Experts of a small language model: 64 tanh GELU neurons an expert.
Below are experts of layer 3 (counted from 0) of a mixture-of-experts language model. Rows are named router (the router's row for the expert) and show model dimensions 96-191. Each number is 50 + 12 x the weight over its row's rms, rounded and kept within 0 to 99.
After each expert's rows: "comes before" lists some tokens at least twice as common just after its tokens as in all text. This comes from a sample of Wikipedia text that the model never trained on. Tokens count by the router's weight.

# expert 12
router:50 61 49 31 46 62 41 48 23 43 39 51 61 47 62 38 45 44 39 62 54 60 35 47 47 56 41 67 45 43 47 48 51 34 34 40 53 50 45 29 59 41 60 63 52 57 54 55 59 41 67 70 43 54 73 46 64 51 46 48 47 40 59 44 46 44 30 45 51 55 42 52 50 32 54 55 28 41 52 49 29 23 41 29 61 56 52 43 50 58 55 41 57 71 61 47
comes before: " | ", ".", "–", " |", ")", ","

# expert 39
router:64 70 39 46 56 46 47 63 36 29 48 65 63 45 30 42 47 52 47 59 38 71 55 81 33 62 64 50 58 60 44 52 35 35 43 56 47 35 70 38 54 43 41 49 49 41 59 52 49 41 34 36 41 48 73 48 58 48 39 54 69 36 56 57 57 38 38 40 42 56 47 52 39 51 19 52 33 26 65 63 42 34 58 47 19 55 52 45 58 39 32 51 34 39 38 67
comes before: "| ", "|", "The", "-", "- ", "=="

# expert 24
router:65 52 52 54 53 47 42 58 44 63 45 64 50 37 53 45 33 34 18 77 47 55 59 60 35 57 44 57 47 43 57 49 64 31 41 45 53 52 29 35 67 36 58 70 40 32 30 48 60 45 68 67 40 57 86 56 61 68 33 29 68 51 84 57 51 25 59 47 53 63 39 45 49 37 45 41 45 34 67 52 47 28 56 50 47 55 56 48 31 50 59 19 64 53 51 48
comes before: " | ", ".", " |", "; ", "–", "0"

# expert 4
router:69 57 41 43 60 44 48 45 44 47 71 62 48 48 43 50 34 35 58 54 30 47 45 44 55 51 69 55 21 51 42 52 64 47 35 58 58 35 59 50 55 59 51 48 49 47 49 54 79 41 65 30 56 61 60 48 42 44 52 49 44 54 30 43 55 52 67 58 48 54 59 45 36 59 60 61 64 43 46 61 68 42 57 64 44 38 53 48 53 60 45 66 56 10 72 62
comes before: "2", "1", ", ", "020", "014", "021"

# expert 5
router:77 52 54 29 41 34 34 66 39 44 33 70 53 49 31 56 38 41 29 71 13 64 53 56 38 52 49 63 37 39 56 43 40 60 36 35 52 39 45 31 62 42 56 44 44 43 36 51 58 49 45 49 57 29 61 58 67 63 77 35 71 45 46 51 45 40 66 56 62 72 40 41 48 56 51 38 52 37 59 53 40 29 56 33 46 52 33 33 36 57 56 50 47 48 56 50
comes before: "1", "2", "\n", "–", ")", "0"

# expert 20
router:83 53 53 55 58 50 42 43 37 32 60 56 66 36 48 50 45 56 55 48 33 44 48 77 56 40 58 42 52 27 47 58 48 55 50 42 62 55 66 48 54 52 40 42 36 42 48 40 43 52 66 51 41 24 55 60 44 67 48 32 45 42 65 52 43 41 47 47 56 65 38 54 43 34 41 25 44 40 36 45 39 43 32 48 59 44 44 51 52 72 54 65 46 44 59 50
comes before: "\n\n", "\n", "=", "The", "===", "=="

# expert 34
router:56 45 47 49 66 45 49 41 33 59 47 56 58 39 51 53 41 42 46 69 59 65 45 67 71 42 42 48 13 43 55 40 49 47 56 47 50 29 46 69 53 57 42 59 43 46 41 54 59 46 45 47 73 54 56 52 59 45 45 47 55 23 62 68 50 33 41 48 60 65 53 43 61 55 52 60 80 38 54 57 23 48 62 52 48 37 52 48 48 64 36 59 52 42 47 62
comes before: ".", ",", " | ", "–", "020", ", "

# expert 14
router:71 44 46 57 66 43 45 49 40 34 65 60 55 38 58 29 35 53 55 43 46 60 54 73 56 36 56 36 48 24 40 50 57 53 51 53 64 56 51 43 45 54 52 70 32 30 50 49 55 47 50 40 56 54 45 45 45 57 49 47 51 46 58 42 59 55 49 36 57 45 53 45 50 36 48 20 51 39 35 37 35 31 37 51 28 42 39 52 69 49 41 39 42 37 39 39
comes before: "| ", "-", "|", "\n", "- ", "The"

# expert 2
router:67 76 46 45 55 32 44 44 45 67 53 54 31 46 45 28 51 34 37 68 27 73 58 56 28 73 50 44 42 48 26 52 44 52 45 60 59 63 24 37 36 31 38 50 46 44 52 50 69 53 46 52 60 57 58 57 50 49 51 58 52 31 54 49 54 52 67 18 57 47 58 47 56 57 44 41 58 55 25 34 57 25 53 74 42 41 59 35 46 59 53 52 40 59 41 52
comes before: "0", " | ", "\n", "1", "2", "; "

# expert 27
router:73 62 45 42 45 36 22 47 51 55 39 78 44 54 31 50 45 53 52 68 31 64 57 47 38 71 43 42 45 53 45 48 38 46 33 09 37 56 41 52 48 35 58 47 46 46 34 53 58 37 52 69 40 35 89 57 60 69 36 37 51 48 47 60 50 40 65 42 59 51 46 38 52 50 42 56 42 27 65 51 45 34 56 41 42 44 44 45 43 41 52 36 52 51 48 52
comes before: "\n", "0", "1", "\n\n", "3", "4"

# expert 44
router:81 53 42 46 46 34 57 38 46 42 34 68 53 36 50 49 48 50 41 55 12 67 50 77 51 69 56 57 29 61 57 51 44 37 19 38 50 30 43 40 65 60 41 46 36 51 55 57 74 41 52 38 77 64 49 46 43 80 38 57 52 42 42 58 51 50 60 59 59 53 66 46 52 53 48 29 42 54 41 54 40 35 58 81 49 56 54 47 40 58 49 36 45 61 51 44
comes before: "\n\n", " The", "\n", " He", " In ", " This"